python train.py --n_layer=10 --init_std_router=0.00924 --head_dim=32 --init_std_up=0.0663
Below are experts of layer 7 (counted from 0) of a mixture-of-experts language model. Rows are named router (the router's row for the expert), gate (a neuron's input weights, with its number), up (a neuron's input weights, with its number) and show model dimensions 64-95. Each number is 500 + 25 x the weight over its row's rms, rounded and kept within 0 to 999. Numbers have three digits each.
Before each expert's rows: "mostly gets" lists some tokens that are sent to it at least half of the time. This comes from a sample of Wikipedia text that the model never trained on.

# expert 182
mostly gets: "ić", "kov", "ć", "ović", "ń", "ș"
router:497491458491487488522520513442498510515442518515552465473515486467475487505477487494468546483474
gate0:502461451506496516488486477515546530496454476501488479575513502495491504482522512516512508473443
up0:473491461476457498455534525528469479523486451459511491502529515494499512508471526506493550500480
gate1:512481497454469474486507494484451523543448502488530487490459498519461526541503517484502495491514
up1:540498486463522481497501530499492486516502479518576548519495492482538446501513527479519480452503
gate2:474508466492442477518533466493532464503490515554555462480517528509464491478517486486555513482470
up2:528530502496499512504493528493477506499499494447439529511483517520501552464494484508484551512533
gate3:515437490490439545500520484495508506535502505494476501544490503484476515494516537463518505437521
up3:498531507515515500486485518542489515497548499517470543524501520496496497474543493519455542471470
gate4:510540476509526538513493482508519532455494453478491503480494508495507525514504460510506510534547
up4:448527475492521515496511556477502453450494502471469532512500475508513494492508481513510535494517
gate5:509526508501481501466530488490451529506540520489498489480462461511486479516476492448494554491522
up5:494502497432442519469514500516465486514499478472517499530506501485501489464518482481491508504467
gate6:493477504504523503530492516507546480509472491530477482465497543502539519501456475509509469498535
up6:500540554498507480516530470499491494529499464474464513527480454476478531504483474502460511512483
gate7:506504534445522515532471494500493434493516505521512480480514491491445425544491469507458481504521
up7:497492488491536484515515473516471458464448507512494467560489476491492481530474513478510481482534
gate8:515474502529464545473497462513519495469482488470498496513527511489502460513460479515502512490508
up8:496430496529485496548539481496467466500500548476492506496517493510461500485505483510544517546529
gate9:471453474502497479496561497538498464475455539511498499531475524523456497520504520510486453466451
up9:514533550477470477485499530500535503496542449478493524514509514488474503448491482468539521558479
gate10:554518510487494511507510470454531493484491519505533508517493496498468462538487509542500488498461
up10:491500500520532528518462544514486478499498528488496570502544492518529495476471483475489480524501
gate11:504477513481503478486519495541526497487493495522517481510496478475509471492482488511478525517498
up11:498510491523536484511486519504475488494530498509521465550506523532490518474488494484467491484533
gate12:511493493493491480492507459450503528464498551502506478538478501498509535491483527527480478497463
up12:512519495476440534497492521442459532490498532454494499540517482485511539465482481511485496500483
gate13:464527491513469500470517455463574539493499521513469473482468469498521483469496479439501476507519
up13:497499498533502470480466528521485547503508497504531462535495517484526493573525508485485502437478
gate14:506516479503468519480461509479550491483492483498490485506492496505480536469500511527467510572503
up14:477527499492499522494477481522546495449472515475481527488474490491506504451509489491516490529480
gate15:505538485480506467493484562472467469545463489470563478481501488539513500464512471473488490531476
up15:495538503474510470494459512450448492538510459488479486505476517522487532497470489490490524490526
gate16:516528496503485490534532526472434504549468534502519447524477504494477485482511491509435473537510
up16:499509480524569546524507508454476526538511544479519476499503518497495469479457470537522468522489
gate17:496528480508476536521487518469507472506480486498506525424462495490484498501499433531467517542501
up17:534507484533493503512537513501505492521488468450503517520516520499483521535509500474523522495499
gate18:504475490521508519485498479504427520504440487499518502491486548517525486519442484492499506475457
up18:475484482477507520472502516506525537520513510470468493436489511490518489460564481493519518524508
gate19:452515533450491478527524514521532478484537499520505480512505477524492489457515502494525551526490
up19:526479497513500514530481478494511485514497528466516529479502511482484487560510509482499511519527
gate20:463509482517485510505536503492505475506505507493486503492479544515519477418486506490482509453472
up20:485504521551539512493498513489489462505526484466503555493477535498509506473490445504475502495517
gate21:529500503520433511500526486456504516480490563525479463494485523498542520462501482505502525472520
up21:456521512499572522515481486514518485514492432450505551509503491504456504510486490482494491529511
gate22:510517526485491483470473489443506487484477503537471456486523556516497472525506481473480518489486
up22:473526525498520522465513491540452462467495502514505491492488491512518490463512499537517560512477
gate23:503525511504483483511554517451500488511446547466459515503531508502515498486505520486504507529491
up23:470518509488512477458506464498526540519481506502465514490487518496527550537478510467490503507459
gate24:521485519513487538511494502422479487520493536489511497509474450534481513520506505480485503525506
up24:529504510528496537512494515454460490526477494506522467486483455505474484516486492491512490522540
gate25:529491499452486503500484489471497477522479506492456510495487483498477435463483492485513510495508
up25:523495474507494537519479492491504486515459461485529546478505530486478495540511507489479459516472
gate26:469527479520496488478504499499523480558509494550525542542477469530481510503498488491541477504464
up26:510513517480510520547488486469514526486493492500487518433498519477542490512530516526454490498530
gate27:501499510493498519461516507515514455496500492516486512478534489483542478478458492497526517516548
up27:501506532505496528473517477486499447493479508548498506489515537496480532475473471529463500498485
gate28:471522492474507530521589539523453466496524502471495496500484499470486483497541488488478486478509
up28:492469555479501476498495516520492458489457521485539500462474506505509526503485516497482508499505

# expert 203
mostly gets: "aya", "ya", "j", "ja", "iya", "aran"
router:540489479500521492471471553512455511502445504508467498484499478478456550493480483475451543513497
gate0:526544503451419537485507524454480498497501493538517513471530483491499498490482511508520517499496
up0:503510501482522467482470448461517501471420534468471526498506511501511510507494497505477488479512
gate1:527493509506534514461484524469493495535529516528466516522492521518466526514510522481477497560478
up1:499539516547504469530505491538527558481532486482527453504504509511537454481519516495512528505508
gate2:478478502508491463528503474502476486521514502515522472501504471519494473509502539507503493482503
up2:506493534518456489493470460529500533472473496509539478487555498508466518534506494496483503495478
gate3:468509450476479560495481524500513489484476492490454576474520516493475508538502498490515492474486
up3:490497465459477532531486470495504509489513521537537520482497492491509488492468486519485457464541
gate4:537513507460499502429487471469482514488485512472464514506492458505487521529548508508501515509515
up4:468429471524479473517510534499509475484509508537486512489515527500469473507486503491495528527473
gate5:514497463476519553524487521498487477492502513544481484469541537505488483483536527538482512502478
up5:519506501476456489491519498463537488520531470514518525545489488528510499474475464506479509497484
gate6:468518459541484506475486469501477485500493481460485516512509465476498512492494453477597507476506
up6:492515511512435499474513484484482489473448544515461502537483451497471481503491472460565528514528
gate7:516515480541471466500498578467489532509522485537474457468474497542465520467479498508516486471538
up7:488550533506480493467519530532480550468498505532488470487504501517515509482462499459479493491499
gate8:496527509508454486518534494521475448521523497547517484511512454498481479484519535508481522522508
up8:533523489528493553466464505456522505473503463496491511553522546489470454501491486538510488466435
gate9:522516536465491484474510499525533471452463463526512458553531511498498504482492507536515485502497
up9:479471515520492503517475463489469546524549509488491546437479461493518508489538478472514480481470
gate10:531517478508494537445506485507506486556501471497506500503527438521500539509483478514487500524506
up10:511482511500538526508483532518500519524500525475477491510484488499485498519464502529482475518512
gate11:444465537528487447482492494517529471475517483495535533513519471498482497488518496512460495525511
up11:508481508513511431515473483461513471494533461502487486522502514522518469532457486481487511512449
gate12:523504490481489508530547526525489507491521553481475494475468515515484496514454495531510516532513
up12:535498523508511516514499536510464517493491515536484523472513516518478514531484510528513497499501
gate13:559492516476494535469474517486548500514485493486520477604477478482509510460507535498494526516528
up13:456513497503489482538503546511467502507510449488480453436456505513488487492491512531503532509465
gate14:530530514507479558453485537475493542468475533469487493513462514484477503492492518524529512549525
up14:449481516528509517536462555533528514492520436458481509519468498489534482507508526498556512476494
gate15:521485561498471481493481473552504460479501507508475498521495479476456480486518506492491489501522
up15:527462507543531469485513522476452501518515529530485506464488489507493461488498486477495484527508
gate16:516528478475485461452519503465426513514450518526476515486561465521514509475515494521475509494528
up16:483511483479492482456504524447411514500462486546527483475520490493530508499535514506473494487541
gate17:460469508473530505493502521498519472516498504552498490535576500499501414504510504507499504478507
up17:491524483407481482469490517477536474519530511493506493516497524465517502500489540526527507469524
gate18:508465522475461514492455526489539533497476461496461525520511470507463520508539482526469450500513
up18:504465499500477495489535457509502517484450529480501486510502493511471484441469501528507483525481
gate19:554508498517510520497462477465509532531482509496516483542448482502522502496498522488516502486535
up19:491492482540537484480490502532514478466542516489487506466490500523533559526495478521514536497533
gate20:476491488503478492473500519479505526519460473496501476524454494515496500524494484502489530485511
up20:513506531543485491531537484504451483472501462493493519465549467504469508475501511532476491533502
gate21:467479473513522504493557484533501486527446499411512515507515501502530527506499500482480528480461
up21:543529524479479491495509495553502544504511522514492487505487490532467497517517494494517493531506
gate22:483502472517533479494504472503501448548533521508513503439510516503502531492513469454503498541501
up22:519485515489532479445471446446502529479507526491523491465468523509507532488462520492475515502504
gate23:469527486500503509507505482482439483519484462512469494492469518515457475479487485477444461535480
up23:471478501469503495473522480510479472513522495539440491522487493502453508525483506481497490516515
gate24:514520546513456506446494505459442546521439500530498468533464474510505531488496503494502512488533
up24:453502521486489457516443524501476520482526476512477475477547476491472474501527489528526513528477
gate25:506475515526458538469492515494477470501482484482426447471510496508469508493512485471442499513495
up25:505517500476522481517510501500491544527532495525558552538502504509529513526499510513542510508508
gate26:513493440524518483493532500513533498481490442470492507490491538527499488498490484494444495512508
up26:497501469461494540511471477487522535532483528489492482510478483508479487471493529493527459487505
gate27:526484507516503492508477495518472528519487515538492510482473499495547477519501460474486483477536
up27:470493497474472537500519501512503525506487522471514497473472502493502536452524495508522523527448
gate28:552461538463479477487516510495512486509470492520482514486467483519455524496518494456537500509496
up28:453504501503519512510478483505497490504573511467504492546547512503521478456499481521463500476534

# expert 90
mostly gets: "j", "m", "igo"
router:479484456472554498530464536511460469503500506502475533536508474479452522467490459515463523510531
gate0:529477526504516496509501463477509484504496509497500500528506535521463431452501463482515494479514
up0:485484510523473474509498552522460487523498512535515527467508475513482476535498505484529497539476
gate1:486530515481551463507515478475519532496497529458486474499485496511463479507533525512502477507516
up1:500489462560504530444478527540495523460509463484493462513486488496476479552510493513494478474512
gate2:481527489478500522505447518505474491518483482500484507485460497525453533515529463468517485502516
up2:507513497506433510500491510480505478504538447499494517523484491502542497556477494468475535525518
gate3:491491468499470516447509527527474534499509511473511539538500494514509504476529509512478474492504
up3:539536521459480496512463475522459486514519498527528518496505496478526471502487489464526496503510
gate4:523506474489509581504465521455471514527481497537498482480458527492475529528508504520509469482564
up4:516533500469502484519494551486515477524478496524488465517465514493452511471497518524479440453473
gate5:518503474506528474503507544490508501511471503495461503502498492489495496530513499515490481454523
up5:501497504536464512466510495504484517546512478478547505511492467504474514482502491528506488486531
gate6:506519505479474535487493487489493561511550502530470463494452477492459480516507510488546516515532
up6:478453551497499471503554537514498493473513495512542539501510524513524521484502534476482493494494
gate7:479500476515489495472467528504530503520518506535439535517491489521525481503569534515544519477490
up7:491451482541477493527489487494536507484531487533533511527517519502527496472475558513525485508515
gate8:480489533460531535540482496500479471482511521488475464506474523500492499537556466481472471473482
up8:526517527513493513538477491506501543480545514499582480504546483506493467494488469485562479486533
gate9:469528476459514519471496464477517499477521541446505422471440479544468534479481476513487537510501
up9:551511511477473497500512471510492470487496497505482524569538521484497479449506523469496491500506
gate10:522477460457515551530514495515532485523494503499443525513517506502509555480487487527489484495511
up10:493495515532457494521507519470506494532467513479486488500484469523508545479526504522482543494505
gate11:516495513506500494512473486434494501519497503545440490501521461525474512477486510519513506509536
up11:509501511458468493526484510486458507527527527490529478515501493481505542545520497489523525472531
gate12:562524474517479529537474483532493453492497492511448499521518526519473496494495496478525519506513
up12:520486498503513498534537482498495523517544517506482500522485502534496467512511469499485540545501
gate13:519508491465498478583511518507503495528542499454465537513499471507479487507475491515449422442524
up13:531521562455475554489481486518487523503498471542481475511491472501465497528535452517515510512524
gate14:477476543503569517519530491519473470463514509475485488498477496503485465519506478535514477519564
up14:512505473531484469446512511511507502487502512499500541492511516514489553501481547516486500491477
gate15:516455476524518514534514478498526508504556484486472485528503481501429478503551544498495506511472
up15:549501474507506505518528533458501478531527502443461508508468498502428549517527493502497497520500
gate16:489476524475504484476500480472505475470470504504499488460501507503543505513502499510482461492483
up16:507518486524457505505523550519505516501562506508489494548463480523453491470473517543505499498480
gate17:482477484493486504438496497501549515484507470499479513500510488511480507453506493512521506507552
up17:544486518513494480542479488492481521503501563491467500503490534483539507526515517515475531501457
gate18:432519512490448514510486507484495485474467508491479472485502491488501515510494526507511486532497
up18:554492505474478453493505491475534472504443473484515512498531496483465513530495511490497491526460
gate19:480511515495526492505481535471467498440520487500508545494543519505499485524536511499491456492506
up19:470500472458547484512557520470495518521533467502488506516521474508492542550488513503535493480492
gate20:477500488465522492517496488505547479471536493495497545507522503500504531525539480532483488508525
up20:497479454534550504520503501485506507477515521493495488503554475506486514518542461536470483476514
gate21:549520506465501518470511514527534471525494501439514533524520497516474471529535488504590521512512
up21:499524495465505490472472487485461509513475485507502508480491480527504473507527478514545497532512
gate22:503552507495481504497476515557495469480471456484457482483485516560488532461486488549490479516511
up22:495495521496556541509487472492503523496512511463524496512503484511521533520473495472524485471477
gate23:473499513475509496499513508462505533519477541508477449526466488515484509480539491513524504531475
up23:535473490525509470478461494500511527493508500513529525510505516494499477538517464487501496505525
gate24:481502524446491498507467497535529457520494491534517462537515475526486491518504505471474511468506
up24:522447442488477502488486529499526493489492465507505510528485509515454498540561454492475514487505
gate25:475512521498484506511503482524535474541515534499495472536501479515472502472521458477473530522492
up25:450524540491491503495470486536497486486541480541461518518519556489531511454497541511504517532488
gate26:508505508477500513498487507483492501506480489500491463465470440511466471502452511491508526561462
up26:470480473477499480532520457509501511503502511462520546503507517504505498511501473487500512477532
gate27:483501485455488478518505484447498496514500460521500482540538520502499480464454550515480467475521
up27:498545522480463496501459490494521521509484486504509515478481487503510499497547511471529526497448
gate28:542501523478506475467489529452460484519490540469493453522534494506528478475459498540492525529482
up28:515494493486491489493532513515478505505482490509451496518523530467508508537497499484514510531452